From a checkpoint of a small mixture-of-experts model trained on Wikipedia.
Size: 8 layers, width 224, 43.1M parameters.
Below are experts of layer 4 (counted from 0) of a mixture-of-experts language model. Rows are named router (the router's row for the expert), gate (a neuron's input weights, with its number), up (a neuron's input weights, with its number), down (a neuron's output weights, with its number) and show model dimensions 0-111. Each number is 128 + 32 x the weight over its row's rms, rounded and kept within 0 to 255. Numbers have three digits each.
After each expert's rows: "raises" lists some tokens whose logits its average output raises strongly, later layers aside; "gets" lists some tokens that make up at least twice as much of what it gets as of all text. This comes from a sample of Wikipedia text that the model never trained on. Tokens count by the router's weight.

# expert 8
router:100137105131133130147070156088103149184074093103099156129107144119163079126113147109160099148175176117126125135131138102150062128167142120123127083111073039103133087169100125136118171090104121156140098157103116183150151102129128132221109175099121126149156112140132108049157161179140127105111085148123146115152090146144109088187137062104
gate0:172097126196154161163135108078155192090103166162163133121093108111096114134116090152189105125111124114160077127108119165140110091072137120140123193162125117174116135166143089101100111176128128183050055157100108127156141101131140148157084145106108147142168140144112142080145140096104092133132097106149131105150113074114113153159157104128
up0:141134111129117123125137127098121156119126082177126191202144148135125086161136123130151196135124155116096077118088124103179136116080179134197160157131104160196128123183192115115165158149062176169041113129121090098158103138116084130111149087114151156144140125107172118085089069128083172128165105163164132127124077163061118124147175136145
down0:169118121116123111145143130139098095140176144069064113134065093164159155135078138140201090181105141095218129204084111146082111153100151150159121081047122150068145177126119138165086107137156082090123204088170137119078149112139105120091173094124057114102144124121070166181138143066155090121113128096076143144122106121130090168128109152166
gate1:150134148107127141064123121152108120107146092110113110137123170129137074154063107120127093153118133141153101160137168190115141083033087111160174155088150089132133098143114179160088105173196160177135116103152156113151151149119171100150119147153167101147128167132174175118170100082122130089156141129158109188079133102136101156165092068117
up1:093086126147108146073169100163158144149149082147117170072138127131127135102119120087147102230092158164097168083098118153151143080107125125145134135082198141146164129095152095132180050098136076144178130089116121081088119178139189127147163112183071147064152129112130090155131122156084208118083139117135086103172151091163100129091114112123
down1:136105148060150132120124165123138127121060123094146158182072118115158107146113150111084131124115112117123157126104131090146133145144120187111133106167073108062125126103152103109113186129086157061095155144110148159246124116086081198128158130111129155126064076137133170100150128102198143118222115137137148151157072132112037135105121066142
gate2:108148116096122114114149147152144150132125137152169127106116171140175167134156129112165089115184191117105093113210144124100098079157204101090074094122151159122099055155132137149056156144143068140131116149135107081143116107084123118151115136208174153116126131138153103120179118111157127148103110169094150168101104093121120101153131123112
up2:134100114171144149131129121187125128133136100095103118096141073117055122127112123174112182136088109180135142125085112120136116126136118123170138175076127103138120169161116099126103083097171150133146133118195090189091141120182120144152163135104105110110190141156085167129067111158145097161103080076130091130129107117147083179118128094135
down2:136129120114127175117090123114105118190152111111152123082123114132132080076159122062131173146110159128172135109080132154108123133125163104113104081155151114119182178068150149161103129159144153180115144134158171144172138162086128155154130128161114154148075140127103118104139165158115098147111109164135137110107134140108125098120134173191
gate3:175133080136110156107121126130080118119136075152131111054118113143136110127175079182132090160140178186136099080087178085113063180134201086159114102097204193103169115144121097125115198149107173085122144159114141162132154125129134139171174104073080102136149138162113147139143170169137119082114141134127137109114103107130135126178092086098
up3:119129082171105174140131146111104116154140115132115122026165150146141134136112094166132118118137164220087081129106148081135094153152147134169129116096129171069133159126131134156136205140094180129108149123137133169105151119140194152195181105098050121146114147138072141136146141146050119072153142135089141131119088079127083142168105079110
down3:138168132156153166136124159129150114081144109104074195123133122179161144186141205116132101088125174137077104159159147106118135161102134186166143158136138133158025189122125092149110096115143141167137140129099119123107130166127096163170110147168075135113128102125145190172112121091085130185117070149147180151131116134127082094227181063148
raises: ",", " ", "s", ":", ".", "-"
gets: " |", " long", " all", "year", " short", " right"

# expert 27
router:154125161118121108091147076109117147139156100068152179133105113152106101127180136101229106118123126115139163079073170107157113084123109083107131130051075139159168089185158092129095178158121071123124137229126056085106188164119163111141078142136075153089127105165140098129136134126126103179130117057149134127102107101183160103146134115142
gate12:184169179158122091155110114116094079151110091080158116131046193127184128150096134100166118182142078071052130099103143083120102117156133117114154108087130092175128118178122115157091128166089098117079089128082076125152180105085154183099130165108085115136108081123145169125159122181067113155060115124157107073174089099132156158134080096146
up12:104108084140143113091130092142138090109115164148128136106157109151131182167154143156174111116160097186163172143021126164086152110085150145151161131114099132139131146136161097150138183108153118109117150065117104202088150118085119148133073132163124165100109138198116078093115104120160187091140159135168086154150096146152177173180158101116
down12:127109059160152092120105105135063121123149093182115102131109148161151107100163169073110112174159144095123126077113126127206082081151130087148160170117117112096147119152145172145132151113133155158126124097177163166096147180047183091130148124172126125142080113154116155048137147135053127103174157166140097166134144187155128124145181138103
gate13:079087121148126108151145129093136132158155134135143168196160095084145209158157067165055103100150125112138136141055196105131116118162143140140151108119179063122130097121093115183112119118104166074156162156133136169138201130099081103159092121143095111133161125102079107183181152130167058123102159158144129104149130152109112071135103185172
up13:124118124131125109103117081162040128110107159167085157176093124147126114101145148141119128108120143111134163182128107121167139158142139118148078148076159104070085091087190154116076101135183092100140119087136148087178120117149112150145099141143106136101114132122187132131106135088106089105059134102098109112117144105100087099137150173177
down13:154165142162146150066166128195159131146123147138116175119111106171149190089149109159144167095098124102075162166158137123095092126088112125151106122146120161137149154116161138127113133196127108162112091146184120088174177138150139145170144088092169184121115159140110156117103184136165136081129097070145115137089126109078125107123142106152
gate14:103142168149109127111165136128143110116130104102154137137149105074134144100116133147140130159103101108163140068149113110125137106131063170122118163080115096153180113119172080179131172141116119198062181178116153135134162100076164130120070145103153115118028124147208095131085163120167107169143096131100142169170113145181134140180104155139
up14:101162090139090129071129116164126150138161064123159157141187150067160092127160114134113158131117147076121108141082128136144127127149133139059088176089144124132053127144155104124081140145151144088093145114098101128141101177108141154130137154137134118105114104117182114109145160142089027127082092090127113101221086120142144139121118118164
down14:132175158104069081132171133100113155149099139095070106135121109129151077115112119115083097126132134166141148144163119079148138115115077121105109113160137110062158140163088134101099106151152132125121091128133141150123099163103160171139155168152090105089063120079106126148102142184146138129168132059159095176135149121076174125172146030049
gate15:117123121123114103135120168092199141173118137129080148146154154119148125191112165096141098128114102175152081147102142089123097098109182136152112149121167170157085109130070140065117091140176136132089110165104032139119135167125104085118168166117127123087142085134129143119111155146113060115094216113141108101144124102128120147098073108172
up15:128138118136113123125110136124183102132189126113112160132113255132154124130114171060167121139121108125103149155121152084123100100126086112178122091084201184117146110135109118088145139148122086161163124138113075129141128141129111120124099100052170138130127123118159199122106144133158094138162213100151144114107124098103162114091090138083
down15:146183130155103155170159111152095114101103154122133071124148076154102107138139093115129179128114119116147139135142082200160178125109171127096083188174112103125180096140123056171153101218132232157120168061180102073127129138178100132129136146105121111147174146127142149183140207077103101139143146154105166159096149103116151106078095098116
raises: " ", "-", ".", " U"
gets: " |", "s", ":", " of", " &", "z"

# expert 2
router:104174062122093166184132153097188145148084074100153126146131123150124117105145136124152088127175116099112131136140123124138082127127193147112159081123127117074120089184083111152140205102089172166169109136078088152142115121124182135182083138108115083127196077091090137030121160151124132067144071154149187076099124151170169116149136124100
gate2:139148112093104167115126121145134138160146072118134100114110123175086166117153136088094137157127129130105152205069145154162085149170151077148063149080154156146065153136117111162135112156110127163137125148092076131102159152138183116179099170141199140179128127126107203119157106202136117108107121140114130100116112103201116113161145116167
up2:045102153151173148156162150094166132148124108147154172157143124138129136074087110148152114078110227124142148116153093162164118098065135154125199132118133119085171123136154184096123128086170190117177083138154137167129109063116126106181148087078100139155163121119110186114160137134112145112108119138164131106110138152156065175183141108109
down2:187172068151146126142156108140100100108107109115150114139179115148187138104074124093081116106144162069141088143059074099110148060177114132174096112153084165118127107194148099103132130131125128172127122113132111138119122151123121113113084106135144116158085140128157094080100226183144137076208094154150081111107125125178134121099154084115
gate3:181192070166106154113058144167153132125141099123127116151136121114096161111136110175153052118181139217117174162115110077130111106131134120111163145148113160124126136166056135139120161116163130105063163151090177159106136096158196131094078159141096077056173082122147140113081148139142054094133100124138169112084129138077193116092149189108
up3:224188071137159097132111174162130117089145091151150105160130108118129106151156130131121139111147153186170137152139080110138159156124094183119137124116124110100080107136100168161126156046109197149093129113111119108141094127134176173157134092185105154132150136128109073131130093133122133116130131098078133119177062159052118149135129143106
down3:086162152118127137138107113074125167144135156124102123106146095101110156104124126122085154148069150141095150089125148169095155151132103149156141118139100147117169121181108135176148119080153158124165123173195162113150142145133131138066143176136084118133061166071132093111139179115083133098165160163138081136079163147144125113082108120138
gate4:136167111116131147147154157178102121152144166139153134169142163167123182107180135125175160121107163149107164160068151126151071175130166153141178103110163111070140123074125163140099101109115090123168136090134118167102114199174108200162147080113113199152094118077121122211096182176131111127173134080140170163159146057073126153098134094143
up4:118138135103159142186117145066120149142115104116105138086142097115057148124129077111166139179144174174099131148102118172111097212188126095089117141146127128092081084161182085157149147144164076111091108184083141106113148138154115034122139098122131119095066104108119134145170125168157151146076144116117128092159111196171206159102068146141
down4:136128143109188135063231108118115107167114148122113140107111130161134160079127184130177138118165141082124113135147144147204132135130120149137133156137071177101122139095119130163128123057143164135123187073136116119149088138140066153150102125129106149166129103086182093155066135118129114114166118148145082157151139098138088106076140145073
gate5:199112059172116098140109154143137079136118166142123149162135095149216151104125154118098148139182094043083112132150136111116123152132116157062147105128194108151129130207153088167176141114110103082154107128138097133201126145148104113197119157120134123098151101089180140080101169192172126121169146116127072089153126174169159148118078133075
up5:119167067162135122120107171077113152115119107130147135113143134179149161184137106117129109110176118133131117113161121092149172116122157140121101102142142130112183088137154138081089187183123125207149106109176109151132066129149163127179142131155070130144164117068074142158163110114107108114094139124162110030139038158126132141105170106101
down5:111126136145111061140143070186107146147183081170126081140149147114102150117148067153115102171114119096165202200125139136058161177177119085126105166106137156121147104140089116174082064176093139146167118097113103133114128138113149136124126100122126161137160165153137113126095063107174081140156137115089106117109134115124081153174089144149
raises: " ", "-", ".", ",", " |"
gets: " also", "ly", " not", " later", " then", "in"

# expert 23
router:179186128162098088133115094107107215156139078091188149111114157074145090136162154122194114157133097093085178137076120100123078073173108095118121101104087109130105124141100154116104136103130129109146135136097070111149162142091147198142122126112067171089155069115114083132123177172114107150089118091139179099122109141080193122172106140157
gate2:135139158149128080128110165147057158122162158107111185119093150098139114141133132114154144181153049110087108175111137056108162098121157077151114129152147158136140159164120146131135135121121078109097090181112139123077157148137193111139101105132111112161170086166141102117089135199138127125121145200101134154102151118132132152096100147194
up2:105068174130119131129173117127159174143183131090084157120166139141110163116196176193154090128123098160124127144103142183134128110084078109129107156135108087148139195171132134160098141115098121088125188109184150164125148129165185182189156129068147096184160163203138151139085120121158074105144149123119100124213150086115173132076126135112
down2:121075172104095149111125151195196124127081128083103153148142153145134134152131089199088154136132115116142159129178158140174106124112154089116066107119113164049157125041083099144179123140082147134120117120092143166176175128146087111127098111162089119134077135040198139131126159166132102143067127134076124078131181102155146104103125127137
gate3:178132160157138116088122106062100156152115122132145066144162095095138081096068099152138112146155159134156168157106109192132165062138161158141180108072107158080118110082126167165140111115144125113084101085115129047149163158147107096131165163106063139127140101137108054116116155119117128113205171174154158095130132117134088171152141108112
up3:164149169144120139144106144077098133149097140112106083118107163087128111187126103100210132091137154151117135148154117126145161087158196113104134185118055132129148140103100160175138138103159161145117142097114144061113112157126154081136078140140129160167181090152152133139111145155112113194158166114142202171151170096081196114166123059156
down3:149117114141144161100135118119139106115115126153144154113190109083081118169137113166115132121157194092120084075125168139196149149165170072136163107152128143107159027120118094143138133170151125105164123155087135154122137161123076125145165097125089130156130054122141165186057067171072121138161147161144108140119110077119110109101101107144
gate4:119128124098105094154146183126112091150142150113086098115154098147109130127170110097180111157150096110168090119132130058047172138134098189157100168149094141195156151088112141158171105134146071127086130128135159111152159123158141118186096112108115116108196188103090131168082117189114082122141131187121110170097140097126183106154103149148
up4:106113073136132120099123162116101109131112098138199165194117130094110119164119140130054160077169157144106082105103121159117076173127130127120112155126134149062126103216168140124136109130090122130145054148073156131162092178075141137088123146150120098125095149120100137154126088092093113136161115105149123128181161141181074110141151107116
down4:173125081157196135151161086122110133191094147104085077159173131145120108118151160154088095123103037118124170100105137154095161122198114151060137094063110164151119050101132104120131140082174116078095091067076129064143150112103078180086111137165119134146126164138113145147105160156145132148170124165190095121158141117132115106147145164096
gate5:127079096044108107123137041128119113111079094130147153058131156086126114097150172144095114164089150149116186150131119114174071128163069129123134088118151111093146255115142154128126153136168143141143085089138123157157128098119134167172089114147111167103116133145094056101141144126068104117194072134122136143107134177071102155104138142102
up5:112132157221150183115106173130131151122151072153133124181106099166129148130114114116103128099089141123137116108143085220113132193098171097121135102119112144182088006120186171152135120144086089116150140096104119102107118233170107080087124116123097124155100092161121171137109146087138161184068198101142090106194138139139111112174115137127
down5:115096196106132179102144173100093103174160121081127160162128083076155132170092096087139191148095120138120152188049107102070115167205123153109092071078187085163129104103187107139159129142079106116150125074090100132078102111177153133166155132122067109049137068147151165143116157145107101105174156117152087101166126147138151097148136163158
raises: " ", " the", " a"
gets: " to", " that", " =", "=", " it", " which"

# expert 6
router:129193109110062100140072152064115149124127094058201178121122149088074117179173162075175107157132107155131212106100135118140111160146168135121139065099157095114166089149139093070117142132113156129148151140074086113085116103133126139182140116130072095133116110101142141174182151132143134115145125068168173109151093156098165124132123144118
gate0:139150094127158119121127216068101118171103126089097108156093152142124115126133109106148178183206140147167128065097158083127144140175115123118181135130112142117142060143119118159150154089137228171085086137058082188172149107128138160175134167123092128159124098093122149151175142138212103127167129105173169138149116100130169134119147160150
up0:126100080107138141150150155136133117126102142069094110182096124179117125062146153149172140149165233131113081145168094168100152183184095104106154054131174091107100159195107104116155083056179183151087114161148105135173147082095098127123128117135169136152108137171131163147110143157192140125147112202122098128146154170070124121121132123146
down0:100102129038162191130102118119127101157142137147125139158105054095092111167119123114052149107113145157126123113123117151087214116136207110208106084143169187097161075103165131071170091121122154189071126149097167102091188118113127110155098177100089157154151141093148139131177094162162096120084133118110098110100128074142213117145169134139
gate1:178160106144129118154062153123128132159098097069105111161108216130167112087159135158092146157154085148137144119106134130115093123168115178143196163139087127112154181089090150067183135105076144107179194100188072087091133129167117097166153116148149153140158118118169145106112104124112135097165113145160120152066127125101205150080118145107
up1:135146064109116125187074146149147119114082111105090150165104180129109127099114139146117112147156078157114182176147111142111122129147107178093161180104098123102132236151136108089131135111137119146146153120180081149098120060155123070113110091141151100090170127205140161136131093056140120131157115168155130152107185141095194139093106072125
down1:100089115157121128137181086164106105118148156125143112102170084154113085069061188105135113149104162121114094179147164179153142101130127098097133129143106155112118121143134103140133062131119128144131063140145135103144053115123068161068054185138157141111102157166186143127034161127169144139122181087080092105147152119131081160170075070115
gate2:136111107106081122131106110137140157169126114182097155146098146126219114087188137187110094153103171143097172156110110151146084142104089068130153182156097091114098120151121088132010156133130081124168159127156096143153152130152131186180145118104114113113073094176111067115111115182149202106107145155148136120085152147140163152131082101092
up2:138110080095092117086123062129105116111141095118166188114146125067162125098174137121153064110086110146047130154153142184140109100148067116086139138101131087154098125204164098133115184120133065118126143099096096120130162124110165122181137104139118041110122095159127142125127168107071147121115111143166119150130103118162088119172084110127
down2:147178097135152059144140104122149139130144107121154124195119173137074151172129167187135168123124104146048119085176116163161150097148116138182156145171086181132136172154124151073163120064053084089191174089127139100124119122087176118123168151137170090151140105061195147098170121119087092111150138075134143153099119107164156148121094149092
gate3:156164113072147142141111147097091049181103135166111131172100119115117101045096128135113088128108145142092130104141174166174133113130079141131131134103104119045134120158155075141137151102121143073082092062112115147133174204151138132100133136086133091169100114199147095135219099138118128175175117124168123099133162116133175152096126114124
up3:093127120121116169079203138155137154071141157081125133151156057128120109092136055100185146130123113145104135114168110122105157095131100081137152125177137156183120156101133100132150062062104139163157106136152130157174156114075160112117130106137166186129140162149145120120154142095090140110128133106123131104134090093139166129129114087113
down3:101141132126153139122106135125100121158081053128210087200097079118117162146130128126140120120125140132124178171155118159100118167108110127157093115124136116196069102159127076133091102069064121103127062137146171123099085124114205128143112088102077160150158132120098120096106117129160109106059080174136123051131151157141086127149089178117
raises: "\n", " in", " by", " (", " of", " "
gets: "\"", " \"", ".\"", "\".", "\",", " that"

# expert 3
router:124133108127098133115111162072170187120119119160197140098154127129128189134099138137177027111146109083159112084063195091142101141147111149095130118097084098171201165121119156153105140106122098141165091118136132131139192158101125116151094166069087129117089121141112126101123162101141133146071134133169126116092167088153187119105096113151
gate2:157162106084115153174109159136156165134122156145128168124120068184123221112137135117143067090109103149123118129139170062150159125108154109110147120097209096071108106142128180107092142094094141158121157131174111046135161147082119112106194224138117105139155166187135138078122132138094164115089110171103161082133139125160111173148140128138
up2:110107121177118139157157123131199161142104131121077144088121133116225133183110174150089134158117186104122136118098088255159164135183139138154109087141126101101122153111159150142133120077143160185223158151154172112098107115145136111123120105115142080111069090083111151123149124088159127168178116108134135081102082160114122105154196153093
down2:146126098128102195085099191142151128073177139159135148138099097118139100157142121141140082123132143101149065098086120089106129081103125114220144140138118138168137079141172192106118163129105203156189111149165140100135166134092173094108088186138083102132094124123118153134119099152154170147092096100146121100063121158160134145140161115122
gate3:105064084080028105069126190113102124140142159124098118105101114107148080108108136095188117139152134136086156099080063123067095199204124154110075143102084117113156123015055088097094094137117104136129128141155138126174102144111170123104130144131145159101185168054126116110108142088116146131146105165120132134140111131124149074128113088089
up3:174164147121084103098141099118096138109129132110137105120091094169099123114149092197096105126145143077134147114130091107138096152107110135131187108164191104170089068111116100112112086101078161124126119073122146120095141149126155095179146134157109095138095115080157107142149119151121134139126109116115140189072083146068146087171142119151
down3:121069100125100170077098096075106143119107138193098143153163134121094152156160116122112093135166183155136106080126131086123102154123100126168108119163086171143133231083157138190112133073098185104138104125094146168093085159135076138149130145160124122105124155100120183115085135043089170181140126132155103171132173156104173138190095172132
gate4:125186141132099125167115138132075117135101115109196118114104168133094083089115153124053091130098130083114147163108102070074097139134181142144105128110154115141116132193128165125116123158111150116131148146054104101116069069149134149146136106219118165131177138129126127148206149119161107119107097122122143101170144176110148116113140094129
up4:111153169144158092053136079144092112111149155143136168102135127152090103158105096117172081079088078104120120090077153105155147064118148105085108179135108189133045073117145117160118072151160171073172114089131146157175155145108092101176103159083117132145117127068154201091052102107096100107094125174110111112136135100186143110140142113188
down4:097134105175164146116121143093116087133129097130142126167121238114184199135120070122122095114142166104093131160154096137162125086091095214116143121165097138171144138124094142131094203119185149121143117139130137121166159127138114148091134088128135098134066114120140108158138154099115141100105138193155117150112142177112104096133100117088
gate5:066105108165077132178108115132151129138151108185146116138163145175118100125146094148164038189175165189059166139123176087162112067104146143126110121202186098130150163139190116078112115217154120085151108130144119164145121179045123051089086181171107137135121144121098139140122115162176123143089165111171126143142155115168117096167143040182
up5:128107122131147121213180056137179167144167089090152139144129184111153148143169117119116110136165169125149134144115112178067186050142080115128073156102126091142116139116137130113110108050183150158087128145090139082144171073103150107126088128115116136095146113112117104138081109091184114149157099111133129145138150063157107156099136133146
down5:101187112141161094106107131088118104109146166162091118139122127141104162134109145161092072150179141075154100131162171189142134082150103115146103161080129072165186089098131111130144156115082152159156098115140198122156100175084095104160159155136120156134155108122155125166122155072176113138122087154115131135144115110176087180109124106193
raises: " and", ":", ",", " ", ".", "=="
gets: " |", " /", " men", " women", "|", " United"

# expert 7
router:145141117117106106141103102104118176201108076070120190151103127091113093131164107156193127163174147067100194116135141075096104168192156135097159092052127092137125108183073103161101124086156079126117109157119089155143112136155113164148079112135066117119097106116150131107166200176110079124117069153167184139142133133148158070168164122169
gate2:168085138094088085149075167128114120128100104108146059130156063127098108224189135140128130138145150136094163115116111071121104155146157112107138161053071073140143109157109108187103103106131106144123041168098129132133150065126163133159098128175181146126115123138129207197117133179129160125183031167121105183125127101105175107120175157130
up2:117143153119164119156126091121060147112134124159184110091094175094087114092081140131118141116104147123175048041126100135176124103095143137156154078118172151118114128140138153010145137135103148130146166157123131147080105110094133110069080146085169171125135085178142099121083020100169114163091187109118142116111121187132156146137104194127
down2:107128119103095150141129141143154128126121126109092059131175153097078138160142184075114132113139143134174134126201122101094128158123122153093167152098192111111166101151121083106129158161114106125149149118133134082164182110105127133101150136169160113108146127098116111180101115112083108106193134043162161120154115105147109065127153106140
gate3:188195172097141134151130138127148170159204157174129118128136078109149121113153147138128110103131120119157098177150093082137093119134005157142135140124174102176177116171166127168166146199134105143155111070103132136152149105158138059112129118137085200172132142108117098148094170100113119101144125119152144132098141118190117091107145111127
up3:066084113077097144105154127139081088079088068171127144082126175144152112144091140094064126129123133174125118105144145135159144109093172090137108124185145076108121129096183123174147131079108140129108157159170114150115141141126124165117165169092155079084137135139133128112098087114153145139094139128137117122109137186099128148148057170112
down3:164166127115095138136120115118079142098095122130118144149146122137127133151126154137041137182121112118065109137084136135142132080193157140168139133100081082156132110130141106102092195141125104083143126132148065120094135138105161126146105250143122121104144106166148157106144074118063137119108114109178133154148141083144134141187093113107
gate4:132174073092127101137194077167112092146150093166151152138152142131105103109135079148133136086148110080139146032128121104114141169138083132141097136066081117125161103171192092121132106111151115091184179118135071103106140166065173108139146111133117110163126079180116111079156129133137114175152068127142127146099098092145122136124177158153
up4:116201076082119099103138114161103134116110109157134086116103107176095150159122097121067122140146091101101141034121131185101155132077112077092128174071105117104168108111123135088118140156147060076131132120178166130140158125117143096116131107105161114132123123124101157109144133094129135158098114156121152143099147081175114120105163152159
down4:145125137122065124161050152079072119154105132084067111121081096102140120111146075174122147113149162141121135190129137097161125124170155134152148115098096145112103121113103132128138104108120123072153112135099120115161083131146124153087151128139116118114085104136188110137109099201143142126131106178147117114078082174092160138112040146136
gate5:196169094105148126086169110152126119138140058170143116158142113094076130167174132103071108096145122128163159093103107151162107133135113090160088145102170099122131188180144105072111123141148155107146140082127113100111125134123134143178158147151155144168144107175124140049101163130045142151059078124133159141125129106147124171093140135186
up5:152153088149166116105188097173110070115151052161126091173138074098130115157205105111075133098147092072121141079101098196072129111106152064141132144042130178114101142208127112083145144170145100102106176127123163103084130099123116133158138145160151114145124149130114166101100139111055126165102108136117181132084095104111136145101134123141
down5:107088098118118104171102126152150098154092182053125101125104117134113154116120090143172126178118109137088123143108183123077087154089095154147167137106089140154150090074081100122094120124107093155093118116151135128138126159156108175076074016136089075092105127132171091136143123136180104168060120138172072148117103176083119123158115143121
raises: "\n", " In", " After", " However", " He", " During"
gets: ".", "\n", "==", ").", "\".", " =="

# expert 13
router:060118131145139072131100103132134137104158111066161154131138109113139141088154120151115110121106081141158138106107206119127129186159136114101174132041083184087122135177088122155169135101136090160112116135110057098163116100096127138143137157102101117100123071132120111109187136154161115142125130128149163096067130101112168153118212128136
gate2:144098138107157093112075193111180138137061137156152089135128172145053117175138072149147119111065126143099130175098104099094143121146103186103145119126116083141158119119059120164153134088139118106089106121131123133098183155134164094124105149142114161120088117117158142170099137118086174138147069133159090141146171106113148121112142144146
up2:197143136166176174161151086103141119135075177076119128128139065104118114141172154107081098119098132145126105159136067113159129170105148157036146137071120140145238106176168130141204115117131109111209103116094128107138140169119157125087099175071123122103175164163170156102145084118164077115096129155129153141127108050183080124152168098146
down2:126134124130137180182170134147219151140114097121143140122105164148101118133090161136092109096152159143088138169091100140131098073089134119085122131138188101066099081155120203119112138123113127147129145185165144092125106176134114203130098207097100105172159153105115116159104139105128183077080169111126169146132101141141055131065081168122
gate3:108126105149111070148124169159163147193114162105154178131186189125152147150149118183141130052162104135091126186087151132137145156154106122128155144140070160121138153150180127120184110094144143125136117118133084065138144125193112184112135132158089067141093103146092181127138189094171200098167099139085132042123186109154187128128140150100
up3:111226103127139116157133089147076107106094061120165143096140106124048122100147113088117142102104202113133112112104142143165115165147178168112119107084181180097127076114169109146115156139099139109078081165104127138053125139127112105139097121198127119091122108083102152173148105135187137137066161129090156128055107144087136156130102073156
down3:123113138196170122091090122089109117159131106124052149123096130133130147198141142181093156095124122121068093103117094132110118147166128164107147109068081170173231125119066137161148159147112016088141159071160088119152105124140135110139176110124142115150076173135091146128133073135059125169140061089099151125126151135117101093119151178087
gate4:125193155140110088087108174156148171183163102111157129103154110147125132149145134167155075123196125183143119144097167138156081166090136126071155157146102135095095143148034133123122137123144184124182117216117106114119114146139084141114123130155076178127145119095178175153115160146110170123155149097129156155177114091113106113184113151076
up4:141155122096037171146095157147127130116082093155097105117110147122073107159160121105087109110127100137148125112118116086155095088162151102136112108163081141089123064141090126145152098137182121108125090113150095106142115082158113133082072178109157088123124125170177131138156154160084043171062104150175204144101130115140177140134107065119
down4:126088126143188067155134201094091132102128105147197138090128130184110127145124169083151122121124043170138122147164110152116130085124168072125131131131139168106102154189127108092073106088180074141160155210081134165215111166149098095119129172145106126123160110148118106101127100119086152119090141128101133084148120202140156124142124136159
gate5:125124090139185097070149090106139105124149055100158177136115087131092142098103094119107140100137140118165108040196154167063080136071089158084172117080114133116108146211138134192107110117116127138129154137140156150146124124103115147164133075113118067077071119180144131150113113094133134163169161133131131129048141081165151167100171139143
up5:127176168139165168184174182111069178123093179129139096108088141157131096168156141143156101094107134148120130202135099120162205122148095160184096096163198132166120038100116165147110143143121154088114116155138110148121155150187112119077113130141145162133120148129117124106183168156164161077166119147111128158165114137111164136141090192105
down5:139150124081137203176135086132109164131113120139083052081124166104173119089118165159142101151136154148148151115125097124134103124080129140098113147110187075140153059119135101191081138127101101137139131090111155128170085097166174142094128128127152173103100141193072189069140133121118107111073178137099149108109063089137132134077147127145
raises: " to", " ", " of", ".", " for", ","
gets: "-", " by", " part", " one", " due", " member"

# expert 16
router:157152082159115101136133121073169177136086078076143119110128120085131131118151129102174109135118092124116158114077200088101109114222154071120192073102069106145168100155093099131124136112108133152134137179078067160101129109116147160164062174123130103138118049163094101134141157166125174125117110129220155093103093097126123105091170118125
gate0:144137143060116137118142145115174146127177122092165121097140200157175145145102119139116115110132162146156182184109094056145142115185144151102137066086124110119125137157119123059133164155135133160137107123167132146174152123147176135110145204168134095111121134185108082137166123121136138160140132085198135160167141096115130126104135124079
up0:153091085158101121091114120140201156155128178066144128152158150132144196111155132097143125061129131101117112172134198089101076098104146135050169127112093099086098130140126152125103150067127143108099163120100105080155123125143109133091133114141126185086153108110131159157129132142103105149112133148107133112130107152156166152101150167166
down0:136181158141195127153108196130149124129106064136139128186120088117131126119099100131145131160074091130075097089129128158139178136151102170184154108128139085125124137099147150128131132158099087169128133123181166183052176110135110145148129114134117105135097076130140160101115161138111151099147141093147124175124111149111131172125117125113
gate1:110169101072134144159114114147156156147083117158172171130122138116129158164179113191138117131145147080146182145137093157176046144112075175077095096127102106123112143178148163100164136140137103122154108138140097144113148090086124088143151158104108150143136134104138129143170193106143121071116118116150128159123136181121127079097131046069
up1:110131089094143131093157128095176116102116149126119095129140163082140136106104110046124140156194090133111131134185156156150138097195131105096064108167110100146126193110147115126104104140148174083158186102107086141140129093091084082140107152097143118248120071160114118142125122156116138072141129112111082071138101076058102093141212108104
down1:128128128126164144098149145140100141186113129158157151122129109142101155088108123153122151119189130166163167120075165116132109155160148176103119088117174109092128137100161128163122082090171146134130145152146152136165107048097080040124103147073100199159143127167103159094124179135133078090142137137143178151118176100115142072112146117149
gate2:129147180147139127121113194131103158149165107111126144159105129127129097116124066071137104222138077166090153183145128129047111147127109145117131126132145133125100114161113118215058149115138087090175109067144157168159113123186164141110152145115125077099137156088156087113161152091204105103134102107128209134132155107094102074185143073142
up2:123101060151171102084143083102158128138077101083111137125114133159098155154154194149133115075117190121132093058166190133150121142136139102168142101103133162100162134130150157105179141124111120170021123206128162084041134162096070107179067124119118197123125137141122182133114153120055100174109130132081090106123132132145164162142168169184
down2:087093108115107121087123062062171119119133152176121156113174198141144122113123081141089078087102124111136123074104146132161092147124154156103114114140064116181151103136131110148124111115125163119157174092141135168121131114105184148125126140127109070079085154146063115153087120154089140156176072118097123134171115122106115147127190122120
gate3:166117142180090161142122105094132187124142090160132160069137084141159052109103191153176136201063116100143159106095147089109126118107147073136135159066139114102131157153168153150158083153104079194167112111095118146173125179184132172157110145113114114111140187113080143081134121112173146128108116104149123109165139086125144124143148107170
up3:086097115088140117093131171138073151104118172127124132098168088129142136093143185157113132064119128103117167059073144154103080131144152133125111114115127097071137120151118153142088085154158129120088112140140122142215150112079164160145154120079156120146088170146115102138131074120137119142180098128132140083078142088117119163090106134097
down3:147124132150162158114168123139142113079157140101134149172130159205095088161151122101085170099145115112095145147146135130146110128143136163100169151104151185151185149139105095121084121136169115160088139130127105051131150166213134137124095123148189119135122146170182091115125134090135112112103126113170050141153082103145205179141174160088
raises: " including", " the", "\"", " but", " and"
gets: ",", " and", "),", "\",", " or", " 3,"